{"num_hidden_layers": 12, "hidden_act": "swiglu", "moe_layers": [2, 3, 4, 5, 6, 7, 8, 9, 10, 11], "router_score": "sigmoid", "normalize_top_k": true, "balance_loss": 0.000554, "balance_bias": true, "lr_router": 0.000544, "vocab_size": 16384, "beta1": 0.9}
Below are experts of layer 7 (counted from 0) of a mixture-of-experts language model. Rows are named router (the router's row for the expert), gate (a neuron's input weights, with its number), up (a neuron's input weights, with its number) and show model dimensions 192-255. Each number is 200 + 30 x the weight over its row's rms, rounded and kept within 0 to 999.
Before each expert's rows: "comes after" lists some tokens at least twice as common just before its tokens as in all text. This comes from a sample of Wikipedia text that the model never trained on. Tokens count by the router's weight.

# expert 4
comes after: " |", "\n", ")", " |  |", "-", "==="
router,214,194,187,226,234,190,206,210,155,244,223,196,196,207,201,197,220,192,204,232,187,162,209,198,140,172,200,167,112,201,149,218,196,202,127,190,231,180,244,233,173,220,197,179,237,195,170,197,180,215,197,220,166,151,181,220,212,243,239,182,250,155,224,205
gate0,191,242,218,178,179,205,199,189,185,176,179,203,232,161,194,201,227,248,177,212,160,188,170,152,179,220,219,210,142,171,226,249,234,203,197,231,221,176,202,188,212,211,157,194,193,171,233,199,185,222,204,182,183,162,162,160,220,244,231,181,227,188,193,227
up0,197,210,222,191,168,183,178,193,206,214,210,234,190,160,279,156,189,139,159,206,209,258,181,253,178,189,222,228,216,186,212,136,228,214,154,225,234,170,213,198,210,208,251,191,110,198,250,179,180,229,245,189,249,219,219,161,177,165,134,119,237,213,233,233
gate1,174,186,172,181,235,162,244,166,201,216,230,194,215,197,192,185,194,172,209,235,207,157,225,135,168,236,160,183,180,192,139,220,188,195,170,190,249,191,222,252,157,250,184,213,201,185,268,177,195,169,219,284,163,184,168,224,226,221,225,260,195,176,211,167
up1,185,207,223,207,225,185,205,205,213,164,188,204,177,172,237,178,222,162,175,178,155,242,217,212,209,184,176,179,229,195,261,222,239,176,189,203,194,167,140,227,227,181,198,154,180,221,174,187,207,175,179,189,183,236,209,136,190,179,158,183,196,186,217,196
gate2,206,211,218,218,232,205,157,133,223,213,170,180,220,226,218,134,191,169,168,168,210,147,221,209,132,220,190,186,131,212,118,207,219,221,189,163,183,149,257,161,131,145,215,195,216,185,265,239,212,172,257,193,224,188,157,217,250,190,228,216,229,237,216,204
up2,230,239,206,195,219,273,221,175,186,206,200,218,213,218,231,210,175,195,189,229,225,229,216,220,199,185,201,211,213,246,225,253,111,191,185,219,244,158,212,174,187,203,221,137,155,216,200,207,184,161,129,143,181,211,198,273,167,183,179,211,220,176,179,214
gate3,199,138,171,232,197,165,195,193,179,237,242,197,130,195,181,215,164,221,207,153,193,224,150,229,257,238,210,137,174,195,156,145,195,202,225,184,162,188,179,219,196,273,230,216,250,161,212,224,206,204,168,248,197,199,177,262,226,190,260,212,221,191,198,202
up3,220,190,213,242,169,216,241,169,159,200,222,221,217,191,183,214,212,225,194,214,162,207,162,232,187,159,159,218,194,161,175,200,167,191,183,204,199,194,225,175,211,196,181,188,252,232,223,164,207,174,228,186,210,195,224,181,206,186,214,183,257,215,220,141
gate4,155,220,195,229,149,133,194,203,199,271,231,147,173,200,197,184,190,183,213,200,215,218,226,194,180,144,235,182,140,151,206,237,138,185,207,179,174,193,271,220,184,192,182,222,265,249,258,217,200,230,215,220,220,187,207,237,170,260,210,162,155,133,182,199
up4,253,177,161,214,223,227,209,180,184,187,212,173,164,164,172,232,165,270,180,228,213,173,213,222,182,222,223,198,224,162,171,180,134,159,192,197,228,199,197,192,220,215,176,228,163,189,218,208,222,227,186,120,224,208,235,143,199,224,157,205,173,191,204,157
gate5,267,210,209,179,182,203,217,194,218,206,246,198,236,176,216,238,205,240,208,190,181,162,196,255,192,217,205,185,172,194,174,175,226,170,176,208,249,193,235,247,199,274,184,226,250,201,222,214,212,153,241,187,216,204,150,197,185,170,197,208,210,177,177,150
up5,195,290,211,179,247,204,215,153,246,217,226,196,221,152,234,234,183,157,183,227,222,149,236,198,175,255,173,199,223,210,206,290,134,188,194,221,204,197,163,178,175,220,240,187,165,227,223,202,208,167,171,174,193,229,220,208,202,179,166,182,192,160,202,173
gate6,264,182,229,158,183,195,209,233,197,212,209,266,235,174,188,165,231,212,181,200,154,211,183,259,161,215,232,184,191,210,173,243,241,179,196,230,245,196,192,240,176,184,260,147,175,232,203,253,256,225,146,174,197,125,183,172,164,186,207,187,148,205,174,183
up6,219,184,213,179,186,261,200,233,238,153,171,195,222,220,178,172,229,169,180,178,238,192,240,228,216,196,264,200,186,195,166,152,183,201,171,249,222,214,188,170,236,217,167,232,168,178,239,200,202,208,198,169,159,175,173,192,226,210,165,154,222,195,213,177
gate7,171,197,153,234,177,169,191,160,171,186,183,223,220,135,175,185,218,190,222,183,206,161,234,254,237,193,219,232,189,214,188,218,253,219,195,164,224,252,181,213,224,249,226,212,133,216,237,230,226,179,161,237,181,207,180,182,175,252,200,141,156,235,202,173
up7,201,274,211,198,191,283,227,179,184,163,186,109,212,184,241,205,178,220,195,170,213,230,157,203,226,154,184,252,214,191,228,140,223,227,166,237,150,190,173,217,224,169,228,200,178,163,184,181,234,193,173,215,184,215,237,189,211,173,245,219,205,197,233,234
gate8,196,247,189,186,259,174,223,232,141,190,214,211,145,195,186,192,188,222,192,250,200,153,223,200,136,169,232,224,163,247,217,214,212,210,169,183,269,218,157,210,198,175,171,203,181,207,181,242,239,161,200,242,166,254,202,230,220,201,215,247,216,198,207,221
up8,166,214,172,268,230,194,195,211,202,139,205,210,219,193,179,226,171,248,219,229,227,226,242,191,138,231,227,205,199,212,202,175,220,187,181,165,266,205,212,204,180,181,148,188,234,200,176,187,219,197,211,206,216,202,181,195,207,219,194,239,156,176,201,178
gate9,203,236,222,251,168,244,180,240,248,227,184,190,207,180,248,183,189,259,215,197,158,189,232,212,212,201,207,239,172,200,167,206,222,187,145,239,203,181,196,190,169,164,202,202,206,179,207,227,207,216,208,186,243,164,190,158,207,225,197,156,233,182,220,176
up9,192,179,242,213,229,172,213,238,191,170,204,227,181,188,168,243,213,218,236,213,163,199,174,172,175,181,247,201,173,178,185,195,182,192,148,225,189,147,217,154,178,217,185,211,226,161,192,209,242,145,203,170,162,148,271,182,177,231,236,207,211,174,179,227
gate10,164,222,224,194,180,191,220,177,143,248,152,216,187,154,225,198,206,245,185,194,151,160,162,210,230,249,223,245,200,178,191,219,194,169,194,159,232,183,196,238,170,218,198,208,151,232,234,173,183,181,161,243,242,208,251,128,225,232,240,174,215,197,233,267
up10,177,160,217,214,239,209,229,247,225,192,238,190,184,237,241,207,156,257,259,187,219,207,221,205,303,203,192,249,193,210,279,111,207,194,216,221,156,188,162,190,179,206,204,212,231,183,229,228,158,224,200,228,198,239,219,244,131,197,163,197,179,215,198,216
gate11,162,225,161,231,169,107,177,217,162,239,158,209,200,219,248,198,247,175,224,169,199,163,222,173,242,209,209,140,188,196,210,237,198,246,162,215,187,207,199,229,227,210,211,183,210,164,204,163,238,201,190,215,193,198,184,226,179,178,285,253,177,250,205,160
up11,190,196,196,244,238,263,177,195,270,164,146,185,204,212,189,184,174,174,182,182,195,200,209,251,180,160,123,227,212,228,229,179,216,211,194,184,196,179,220,169,146,220,224,171,198,175,179,213,227,208,209,165,189,171,198,236,208,244,166,175,234,157,211,204
gate12,174,172,149,235,230,241,192,209,203,225,210,213,171,216,235,234,157,172,186,224,201,188,218,157,184,200,156,169,179,204,163,212,214,181,225,192,276,173,195,183,182,184,202,219,163,186,175,195,196,175,206,239,231,242,261,207,168,197,200,202,224,229,186,148
up12,163,171,143,166,211,150,208,244,192,205,227,202,201,186,240,198,153,193,235,233,173,255,179,195,205,177,230,241,197,181,190,213,194,217,233,180,187,209,227,169,153,178,194,177,185,234,232,204,223,196,171,208,243,194,218,186,193,234,223,177,156,190,193,223
gate13,186,186,209,293,247,229,252,198,174,235,197,262,233,199,202,163,214,172,208,169,208,199,247,224,172,170,204,181,192,189,148,222,181,184,186,194,162,192,209,244,171,183,221,183,186,129,146,213,200,231,214,147,171,235,155,196,195,179,173,186,201,220,174,172
up13,182,185,170,177,257,141,246,192,233,222,177,229,210,213,212,167,179,238,253,191,209,206,241,209,206,171,194,162,258,162,173,201,272,195,195,229,225,239,182,227,197,199,203,230,229,188,197,186,198,234,141,179,212,185,208,203,206,228,196,235,192,146,175,233
gate14,204,227,201,144,204,233,140,176,214,203,257,174,210,193,164,200,171,195,191,151,221,199,187,181,195,241,233,227,181,184,138,229,198,222,192,178,217,204,172,193,193,194,193,275,192,159,184,210,178,230,183,288,178,232,192,258,213,211,167,199,163,196,202,189
up14,152,209,188,206,196,216,218,208,207,134,161,172,215,280,209,233,170,271,202,170,190,217,169,171,183,193,235,212,200,214,186,242,205,185,199,283,216,201,179,202,214,229,180,241,200,193,189,190,195,241,197,191,164,187,214,211,191,263,185,165,224,249,182,230
gate15,194,210,203,182,265,244,132,225,192,238,200,189,202,185,147,205,167,195,206,188,195,193,187,232,185,155,179,228,162,246,137,257,214,201,188,236,162,201,240,233,165,187,173,210,162,233,200,219,170,217,243,172,169,186,183,180,235,162,210,177,134,158,261,197
up15,208,243,180,169,167,200,168,193,233,219,184,149,199,180,202,207,191,194,200,125,193,204,193,175,169,203,204,172,179,184,219,185,193,251,217,225,196,217,202,239,199,262,230,182,198,175,173,185,187,188,233,256,220,169,217,286,158,214,203,131,200,239,221,161
gate16,220,154,225,197,176,197,169,190,182,177,241,161,156,210,175,248,242,229,233,215,215,200,202,192,193,203,197,182,223,235,165,242,181,204,199,200,189,237,197,185,219,198,167,184,222,189,198,233,201,189,187,214,192,197,202,206,199,232,170,145,234,234,210,213
up16,201,218,194,194,208,181,217,177,217,213,198,239,174,236,172,243,167,231,184,156,194,165,226,283,219,195,211,201,206,147,169,187,171,196,168,229,262,180,173,238,204,184,199,203,178,241,209,160,171,197,205,211,241,235,195,168,240,199,227,196,181,199,223,159
gate17,224,164,214,180,214,230,219,227,189,180,183,210,221,182,201,159,246,190,152,207,163,164,168,208,180,216,217,237,152,178,157,189,194,213,205,241,191,161,205,166,252,241,222,145,229,157,229,190,202,228,144,221,215,215,216,152,214,215,212,155,211,221,233,220
up17,231,211,242,183,242,188,189,210,219,216,197,225,147,195,182,192,224,250,139,177,205,233,220,183,224,218,145,164,210,217,261,228,230,164,186,193,213,203,161,217,200,241,246,237,210,248,187,218,231,152,249,189,135,246,265,236,237,184,212,212,179,158,150,192
gate18,221,202,185,245,194,212,155,191,151,177,212,229,259,216,207,213,224,210,202,192,223,145,223,162,246,255,193,211,193,221,191,178,222,190,122,187,206,184,185,240,196,232,190,197,192,247,238,260,142,194,191,229,189,165,266,201,232,206,206,199,121,235,169,142
up18,229,158,246,228,192,190,194,192,168,215,185,181,149,168,162,195,264,233,170,182,148,235,211,205,166,185,214,198,196,180,163,158,170,151,197,194,200,207,196,228,174,171,222,141,168,201,206,187,199,197,218,224,204,234,203,142,204,222,182,240,166,209,170,206
gate19,178,166,260,262,234,210,155,255,203,247,190,240,201,233,175,203,228,151,183,177,187,178,202,253,213,226,219,202,202,158,190,210,261,213,204,165,193,201,230,242,245,211,161,239,228,172,192,172,160,236,160,225,179,232,203,143,194,186,187,229,204,155,197,176
up19,187,197,193,182,244,148,195,212,163,212,177,202,233,229,180,199,203,214,161,173,178,214,202,179,199,223,257,225,209,201,203,197,265,208,213,232,259,211,171,164,143,135,128,226,209,171,182,197,191,257,191,193,238,193,228,261,151,203,164,242,215,189,207,165
gate20,198,272,182,200,204,219,220,149,227,173,183,178,191,224,170,177,189,177,186,216,192,191,159,249,188,212,145,192,181,209,210,219,214,179,197,173,189,229,189,265,167,194,173,218,248,202,228,185,230,236,231,165,187,237,116,194,190,187,173,279,243,198,241,200
up20,194,148,253,220,248,175,245,168,150,254,185,200,242,198,195,252,172,195,257,190,231,193,194,186,231,163,184,235,218,202,198,205,244,221,229,181,185,183,262,193,195,233,194,157,199,221,211,201,235,203,206,180,197,183,181,217,197,175,200,179,182,195,168,220
gate21,193,157,189,239,197,161,206,192,147,203,159,204,242,235,162,216,202,209,190,220,192,268,178,174,216,212,195,170,212,198,217,157,255,223,194,198,227,212,215,215,185,155,144,199,205,249,186,228,196,202,225,240,148,193,157,230,222,238,156,223,188,174,185,138
up21,174,223,216,226,198,163,192,179,214,218,212,146,224,169,187,201,221,189,219,149,177,144,168,188,180,192,196,176,169,171,188,223,271,201,214,203,251,230,214,226,185,145,189,223,207,169,162,121,149,241,223,225,181,235,186,246,226,207,208,219,158,205,206,242
gate22,298,144,200,188,180,140,212,181,192,207,168,173,207,173,228,198,203,206,267,196,199,153,186,215,197,208,194,151,167,191,194,173,165,206,213,204,242,206,180,207,192,231,193,193,186,218,231,214,200,148,234,246,207,162,213,171,176,204,230,167,199,171,183,216
up22,133,179,140,250,201,217,184,230,226,191,218,205,184,203,223,158,187,208,240,184,192,225,180,195,211,188,229,236,177,203,244,151,162,213,242,197,194,215,245,146,272,180,224,225,176,167,231,253,244,198,164,226,186,208,160,249,199,160,176,214,186,259,204,182
gate23,175,218,189,198,181,215,185,217,152,247,193,207,233,246,197,177,165,211,181,173,222,150,196,220,148,200,163,189,204,228,199,201,185,182,186,191,244,154,167,215,210,116,214,164,217,204,221,173,193,252,182,217,218,146,283,170,208,187,194,176,172,194,144,180
up23,174,218,144,161,199,209,236,138,181,186,176,182,265,238,180,194,240,198,250,189,171,172,255,221,173,177,206,187,180,190,182,231,265,210,218,197,217,203,218,230,213,165,175,216,233,200,107,143,77,111,191,203,205,171,188,182,186,248,278,197,253,172,157,164
gate24,220,211,197,139,220,202,222,200,172,166,187,180,277,238,203,181,165,245,208,187,183,252,187,152,183,232,216,166,206,165,235,194,221,264,184,200,143,194,157,196,234,234,226,181,213,171,261,207,198,177,188,251,196,171,203,230,195,178,257,210,214,197,173,195
up24,215,220,171,211,161,194,216,201,234,218,174,209,206,226,184,271,207,154,227,232,193,242,236,203,123,211,229,175,200,184,154,199,275,185,253,191,178,182,218,170,206,205,194,212,196,223,132,176,188,194,165,180,200,196,201,219,208,114,211,223,206,181,184,191
gate25,184,159,242,191,173,270,186,212,143,233,199,210,186,166,200,180,159,228,165,204,219,181,147,201,181,203,241,205,204,239,179,187,203,185,181,194,173,160,220,184,150,206,168,203,191,195,255,216,170,186,268,188,177,207,218,145,156,193,197,232,176,164,223,179
up25,196,196,137,236,209,168,170,181,204,145,186,161,225,250,173,174,205,191,293,183,199,151,204,195,167,199,186,202,196,265,200,183,181,207,224,162,123,186,178,194,189,240,235,190,153,164,200,194,191,183,266,148,250,236,206,238,213,230,172,186,219,231,188,181
gate26,205,172,174,159,232,194,216,229,250,168,220,220,179,172,184,181,174,196,186,208,203,206,202,176,192,199,172,138,164,254,178,133,199,227,196,198,191,194,186,214,183,179,185,223,193,241,229,181,182,181,218,191,152,249,151,221,153,251,184,163,241,175,190,143
up26,220,237,193,204,233,155,230,166,219,205,197,161,205,228,219,147,208,134,178,165,201,237,147,234,187,230,174,211,233,196,202,237,221,185,255,245,203,192,222,190,219,238,186,167,237,170,172,178,220,158,201,208,225,229,228,219,210,220,231,226,218,174,193,227
gate27,186,209,184,170,223,215,233,159,220,166,159,227,178,215,181,172,194,219,197,145,188,201,242,155,160,184,195,151,178,275,198,162,222,191,215,170,217,208,211,215,220,222,209,225,227,196,184,213,222,279,178,199,216,238,185,177,180,190,190,217,217,266,184,211
up27,159,193,234,198,206,223,227,205,217,205,210,248,161,177,171,149,239,203,203,200,176,164,183,158,199,150,193,217,217,191,179,223,187,232,244,182,186,172,171,236,180,188,188,208,213,175,185,204,200,277,203,181,215,158,195,224,211,229,196,165,220,194,196,209
gate28,267,178,263,188,169,225,225,186,212,202,175,200,188,220,212,198,176,177,212,201,262,226,188,207,194,226,222,218,201,223,194,199,220,212,204,200,175,207,224,168,197,220,194,211,202,189,163,213,166,212,239,238,182,204,180,164,247,211,178,198,151,190,202,200
up28,132,231,223,200,154,226,270,255,235,180,212,227,202,182,211,200,175,209,233,184,157,232,188,169,214,187,209,236,216,211,253,183,218,254,148,221,239,218,129,180,188,176,251,205,125,159,182,192,244,132,235,198,238,169,236,203,219,209,246,247,167,180,228,244
gate29,282,227,185,210,227,201,160,244,184,183,241,200,167,176,178,192,189,148,178,165,212,205,150,176,259,176,218,217,218,187,201,195,189,218,202,188,210,268,164,202,215,191,179,221,206,244,211,216,180,220,184,260,230,215,165,254,173,205,224,206,207,215,184,240
up29,216,177,220,252,221,235,216,173,192,168,187,221,145,186,127,181,186,256,200,207,192,231,226,202,194,181,206,217,169,195,203,183,187,244,194,166,148,186,187,206,165,171,151,213,227,191,259,135,224,162,150,258,176,175,241,207,225,216,204,165,209,194,174,159
gate30,185,150,200,213,204,218,155,209,204,157,195,216,221,212,246,230,251,208,213,182,180,146,245,219,191,205,210,152,144,166,159,143,169,183,175,220,164,239,226,170,195,188,211,231,247,209,206,217,168,177,198,209,150,169,214,234,203,251,197,269,165,155,215,195
up30,137,220,223,267,181,153,289,176,216,253,215,200,234,177,188,227,106,212,166,180,227,227,200,203,201,168,191,186,210,194,210,236,192,232,235,190,225,204,219,231,222,209,250,182,155,212,230,217,198,169,207,295,208,171,168,230,155,210,199,207,207,233,277,207
gate31,212,217,201,193,233,197,262,149,201,171,213,159,207,223,227,177,200,196,246,186,197,205,170,162,174,219,229,209,185,138,183,192,178,216,187,192,185,149,207,175,173,213,221,219,224,204,180,186,221,146,170,254,212,250,192,182,233,206,171,211,202,227,191,212
up31,199,136,203,197,172,181,235,247,224,140,215,206,184,173,184,239,228,199,188,188,189,240,189,245,195,195,212,228,188,191,169,197,253,247,227,247,231,215,191,151,251,180,231,182,218,210,178,220,249,207,171,160,138,226,208,179,208,207,180,188,158,182,205,226
gate32,187,192,246,151,217,214,224,233,174,199,154,169,209,183,223,226,265,210,259,209,191,165,192,191,220,177,226,214,170,225,137,210,269,186,180,178,190,243,173,220,202,236,150,187,185,186,199,245,189,202,243,232,215,213,208,263,258,215,177,151,221,166,173,151
up32,212,191,185,213,219,206,182,252,157,175,193,242,207,201,255,205,201,187,231,175,220,247,231,174,199,212,187,159,166,187,169,218,240,205,208,268,172,165,211,157,266,218,203,170,213,181,243,204,184,203,189,189,235,215,166,157,178,127,225,203,207,214,173,176
gate33,192,241,160,210,183,223,181,234,232,210,194,194,200,151,172,152,144,178,207,234,163,188,279,196,260,222,135,226,196,160,171,233,191,187,200,177,186,171,116,196,218,223,227,211,167,209,163,199,163,148,169,162,213,268,195,167,230,260,186,222,282,186,182,220
up33,212,245,158,146,193,192,209,228,207,227,158,182,203,144,172,264,153,158,177,183,218,231,243,181,192,250,155,231,171,195,197,211,223,173,180,142,251,217,178,169,175,213,206,168,164,199,256,159,179,189,212,224,245,234,158,198,179,241,205,238,211,172,183,220
gate34,234,205,208,212,199,242,238,230,232,182,188,204,195,204,161,220,227,166,212,181,192,208,200,173,206,176,190,192,226,197,190,174,216,176,216,209,214,167,149,226,190,185,171,183,188,206,207,232,230,163,210,196,186,138,202,181,235,249,203,125,231,172,203,214
up34,230,158,186,224,197,200,249,178,181,230,287,186,174,227,210,153,215,192,160,208,262,168,173,228,185,197,229,219,256,183,170,207,205,196,232,253,208,230,150,211,145,181,212,170,166,198,179,176,189,236,142,262,178,218,212,188,158,213,167,161,175,130,176,236
gate35,225,198,202,200,172,184,180,205,192,309,242,199,251,238,152,164,244,187,196,209,178,203,178,207,157,216,229,210,209,150,214,265,167,190,172,161,207,219,245,211,178,130,173,237,194,198,184,295,187,203,200,231,154,191,165,187,179,195,216,137,200,202,270,260
up35,175,194,231,222,210,168,212,255,204,194,186,211,189,150,144,215,222,204,145,233,227,214,215,213,187,188,200,251,170,244,207,174,180,195,252,212,236,238,215,201,196,186,176,160,207,162,203,174,176,213,192,189,169,221,192,250,242,191,211,154,212,205,188,178
gate36,209,245,222,208,171,132,183,217,207,168,179,159,162,154,170,209,180,145,183,194,263,220,232,218,185,198,189,207,197,232,193,174,170,199,196,225,166,209,192,179,223,210,217,146,190,166,167,214,300,180,165,171,214,188,237,214,200,226,182,214,172,148,248,178
up36,171,241,179,189,206,290,198,139,218,197,182,187,230,231,149,209,156,167,227,213,217,210,240,184,180,200,151,200,206,155,187,167,170,256,151,142,219,197,211,187,187,193,190,179,170,228,204,156,178,165,212,202,187,184,161,148,127,193,208,217,214,184,251,188
gate37,225,174,227,219,207,220,159,205,152,239,148,256,218,224,219,228,192,173,196,206,219,199,212,222,237,199,155,180,163,190,224,178,102,179,170,263,206,184,184,209,204,174,171,142,151,219,196,218,209,195,241,219,215,199,240,110,210,223,193,143,205,272,145,185
up37,154,209,168,229,256,203,207,198,186,192,152,132,240,169,177,137,190,200,228,221,193,167,230,227,208,176,224,161,204,227,166,200,192,191,206,183,213,183,189,212,188,189,169,180,206,215,192,207,214,203,251,213,212,213,201,196,178,254,207,233,189,166,173,197
gate38,242,234,247,227,265,196,242,246,237,219,187,237,213,230,179,223,174,206,193,265,234,189,238,185,222,209,206,199,172,195,254,172,206,167,204,174,162,208,229,207,235,186,211,193,240,210,239,254,213,179,258,184,174,212,183,213,219,150,221,210,198,219,193,168
up38,163,172,175,173,211,208,194,223,188,196,186,209,196,206,169,159,241,217,216,238,164,192,236,217,196,250,196,262,186,132,135,178,192,166,232,245,168,221,185,185,206,216,175,196,184,200,250,220,213,210,226,210,201,208,184,229,205,188,204,206,196,187,188,153
gate39,201,210,214,181,171,212,260,141,179,210,185,182,207,220,134,178,217,226,227,166,191,212,216,217,191,197,224,154,172,218,228,188,218,202,176,227,176,166,215,268,170,223,250,198,238,196,206,162,252,238,174,225,199,160,142,237,232,194,160,198,231,182,177,207
up39,228,231,195,189,225,222,187,164,256,203,204,156,211,225,240,168,197,184,234,181,204,212,230,233,155,245,206,229,209,192,220,195,144,217,196,167,188,212,193,165,206,174,187,232,170,184,174,220,190,150,235,172,212,188,242,144,222,176,195,229,160,224,241,243
gate40,229,240,218,231,211,154,216,176,223,175,170,194,212,208,201,289,192,117,240,222,219,165,195,224,228,214,182,159,184,205,236,197,213,224,170,137,255,174,219,246,179,238,179,185,231,203,166,272,220,179,175,205,227,200,203,181,215,266,247,131,170,203,194,220
up40,177,260,196,178,207,210,162,179,196,245,209,171,167,252,188,195,176,210,186,264,215,157,201,184,194,207,267,254,200,244,192,278,190,211,187,163,179,211,217,188,190,134,220,222,148,150,209,254,235,182,230,231,160,214,229,226,184,201,198,181,247,151,227,208
gate41,204,214,151,222,199,184,209,208,223,217,169,141,192,187,188,204,200,139,179,197,259,167,191,125,124,233,224,179,167,200,195,162,222,238,230,199,167,150,194,210,175,247,190,173,219,162,171,179,235,214,226,219,168,214,171,143,220,233,215,223,173,178,173,88
up41,187,227,226,180,221,161,179,214,156,184,215,206,152,169,199,227,190,186,256,198,221,196,234,244,171,195,197,214,215,226,170,211,232,194,212,215,182,206,153,163,232,178,170,162,213,262,230,216,172,211,164,148,215,161,197,175,150,200,223,219,202,213,178,193
gate42,158,221,156,202,231,193,241,196,170,228,261,203,187,200,231,217,203,160,192,226,190,205,244,152,168,185,196,187,188,193,213,155,167,166,208,189,194,233,227,220,199,215,186,146,264,176,175,162,168,189,240,236,226,167,186,206,211,186,215,161,234,175,258,177
up42,263,214,224,250,227,165,170,214,210,238,247,229,156,205,186,195,236,202,190,219,154,260,183,278,169,157,246,169,177,219,182,200,214,190,157,213,233,206,199,214,208,170,210,210,180,202,214,191,282,177,182,183,181,217,217,157,241,220,241,224,157,228,150,234
gate43,235,185,201,259,269,174,204,193,168,179,191,211,125,201,198,219,194,205,186,148,147,190,245,172,148,217,161,146,166,198,187,179,175,183,243,209,241,187,159,230,194,252,208,194,202,172,178,261,207,142,245,181,232,161,198,191,250,275,144,157,171,147,238,193
up43,229,184,204,219,178,210,209,119,175,196,241,175,218,217,236,224,241,196,206,159,204,176,206,184,259,177,161,195,188,157,230,175,188,234,203,219,190,218,185,211,234,253,180,233,194,191,207,166,246,142,227,166,204,224,234,164,193,197,232,203,177,229,201,169
gate44,246,190,219,221,208,208,200,174,251,171,245,217,207,245,181,231,201,258,218,219,203,186,162,201,185,185,204,161,197,183,243,211,244,247,192,211,207,195,215,205,220,194,287,242,164,147,179,209,210,224,176,246,167,197,187,271,205,190,210,228,227,242,176,187
up44,247,133,200,216,180,230,179,159,186,199,218,173,241,201,239,160,223,213,188,221,156,182,219,187,123,247,190,205,167,177,178,212,160,225,190,234,177,208,231,191,218,155,210,174,168,178,179,204,232,191,248,227,180,177,167,166,259,208,190,198,240,228,162,180
gate45,171,210,210,173,237,243,198,202,168,257,235,189,203,233,204,156,206,193,254,182,226,185,190,193,235,202,195,150,155,204,199,257,214,147,161,258,251,169,249,174,218,187,183,157,217,185,195,233,207,165,193,150,194,224,235,161,239,170,207,206,212,238,150,164
up45,177,171,228,239,214,185,134,212,211,196,210,277,254,179,203,241,182,173,235,167,181,216,234,192,167,126,178,197,190,195,144,226,242,196,219,202,176,206,174,206,185,160,219,176,160,173,187,212,206,185,209,190,229,232,223,149,248,169,169,162,199,209,189,235
gate46,171,213,241,204,199,175,149,203,209,193,229,132,186,188,190,176,191,183,195,176,213,209,234,149,243,203,164,178,197,259,198,181,238,182,140,222,184,167,237,151,162,226,217,189,239,192,212,207,177,227,209,186,213,115,133,134,183,260,202,187,241,180,207,206
up46,168,198,195,201,259,271,217,147,203,230,200,225,243,210,159,166,183,241,238,212,222,153,180,165,237,209,219,240,199,208,244,194,183,207,263,159,223,231,163,227,201,204,161,182,204,198,211,174,141,201,213,151,200,170,199,193,263,193,250,218,175,202,192,194
gate47,207,247,179,197,179,194,207,182,170,198,206,196,152,217,164,223,180,245,157,247,120,210,197,204,212,231,221,230,183,196,175,270,171,125,193,178,174,223,257,208,207,257,226,198,200,210,201,226,190,224,197,192,180,214,166,193,266,223,147,209,242,231,219,191
up47,203,157,249,179,166,209,261,179,194,166,225,137,252,141,199,139,194,173,198,197,225,258,143,200,193,182,237,208,224,194,209,205,223,231,202,170,182,194,187,210,162,215,185,181,209,187,176,192,183,247,202,189,212,188,188,239,265,200,220,226,159,220,169,187
gate48,229,189,189,267,213,188,165,151,247,179,208,179,222,170,206,209,207,182,220,191,187,190,251,169,184,194,157,176,221,222,173,201,205,204,234,218,205,192,227,191,218,211,201,205,199,207,227,171,181,165,169,151,196,227,207,258,233,191,192,245,186,227,226,219
up48,207,225,224,158,250,195,186,182,272,154,170,182,191,219,143,178,192,168,169,148,152,188,219,203,176,255,187,173,170,239,198,198,218,180,213,164,189,172,249,182,187,212,201,271,194,183,217,232,178,217,212,192,247,140,170,144,256,217,237,148,164,180,209,241
gate49,289,208,213,182,213,166,157,210,160,204,165,209,204,197,133,198,182,177,208,205,149,158,206,233,171,235,257,199,137,227,195,222,180,215,154,250,200,222,220,228,180,205,154,210,195,187,212,168,232,196,196,209,193,148,163,199,173,204,193,228,229,228,223,200
up49,199,178,192,171,223,227,160,207,235,185,192,133,205,145,224,208,154,198,234,216,244,147,216,213,206,197,184,224,218,229,176,154,224,251,204,236,172,148,142,193,185,185,182,195,161,223,257,175,210,210,197,178,154,184,171,162,178,178,206,177,148,203,256,201
gate50,240,225,165,216,180,234,168,183,226,257,230,153,172,197,220,212,191,147,236,209,255,168,166,271,123,165,201,188,171,220,186,257,214,189,203,214,220,243,197,176,150,158,216,196,215,188,208,202,225,261,233,200,215,168,178,212,176,188,232,258,199,175,195,221
up50,171,198,195,175,177,219,211,172,195,170,199,228,231,195,173,229,224,211,144,245,178,215,217,176,233,206,173,249,245,164,176,215,252,192,239,260,171,257,213,213,202,240,244,231,171,206,194,151,221,187,166,224,211,212,267,207,164,198,191,220,223,256,205,199
gate51,215,219,214,213,253,171,227,192,147,155,213,200,200,218,209,196,187,206,209,189,217,241,221,159,194,162,235,186,203,146,190,207,172,197,188,214,185,169,179,252,190,222,204,165,204,208,223,179,173,148,213,217,217,159,215,207,213,196,264,153,228,190,128,155
up51,216,178,180,155,234,152,192,188,204,150,197,201,158,189,259,242,196,149,154,141,151,172,218,187,208,195,184,145,266,202,206,211,196,195,213,217,198,178,141,132,224,216,164,163,199,200,167,155,219,199,172,222,197,246,196,163,234,202,159,188,193,168,232,223
gate52,216,165,147,201,203,227,191,208,215,145,194,217,179,223,228,232,173,213,157,169,168,191,220,199,164,212,149,183,179,214,184,198,186,189,169,181,233,181,153,221,202,236,218,194,166,185,193,212,220,214,199,156,157,183,208,190,188,193,173,215,157,219,245,207
up52,238,245,219,268,226,202,155,250,226,224,169,181,173,234,192,179,258,189,182,250,206,189,175,212,224,162,182,209,206,227,193,219,211,154,220,196,208,225,223,214,242,156,182,131,165,179,175,214,165,195,179,222,217,225,218,139,184,178,176,239,219,256,184,231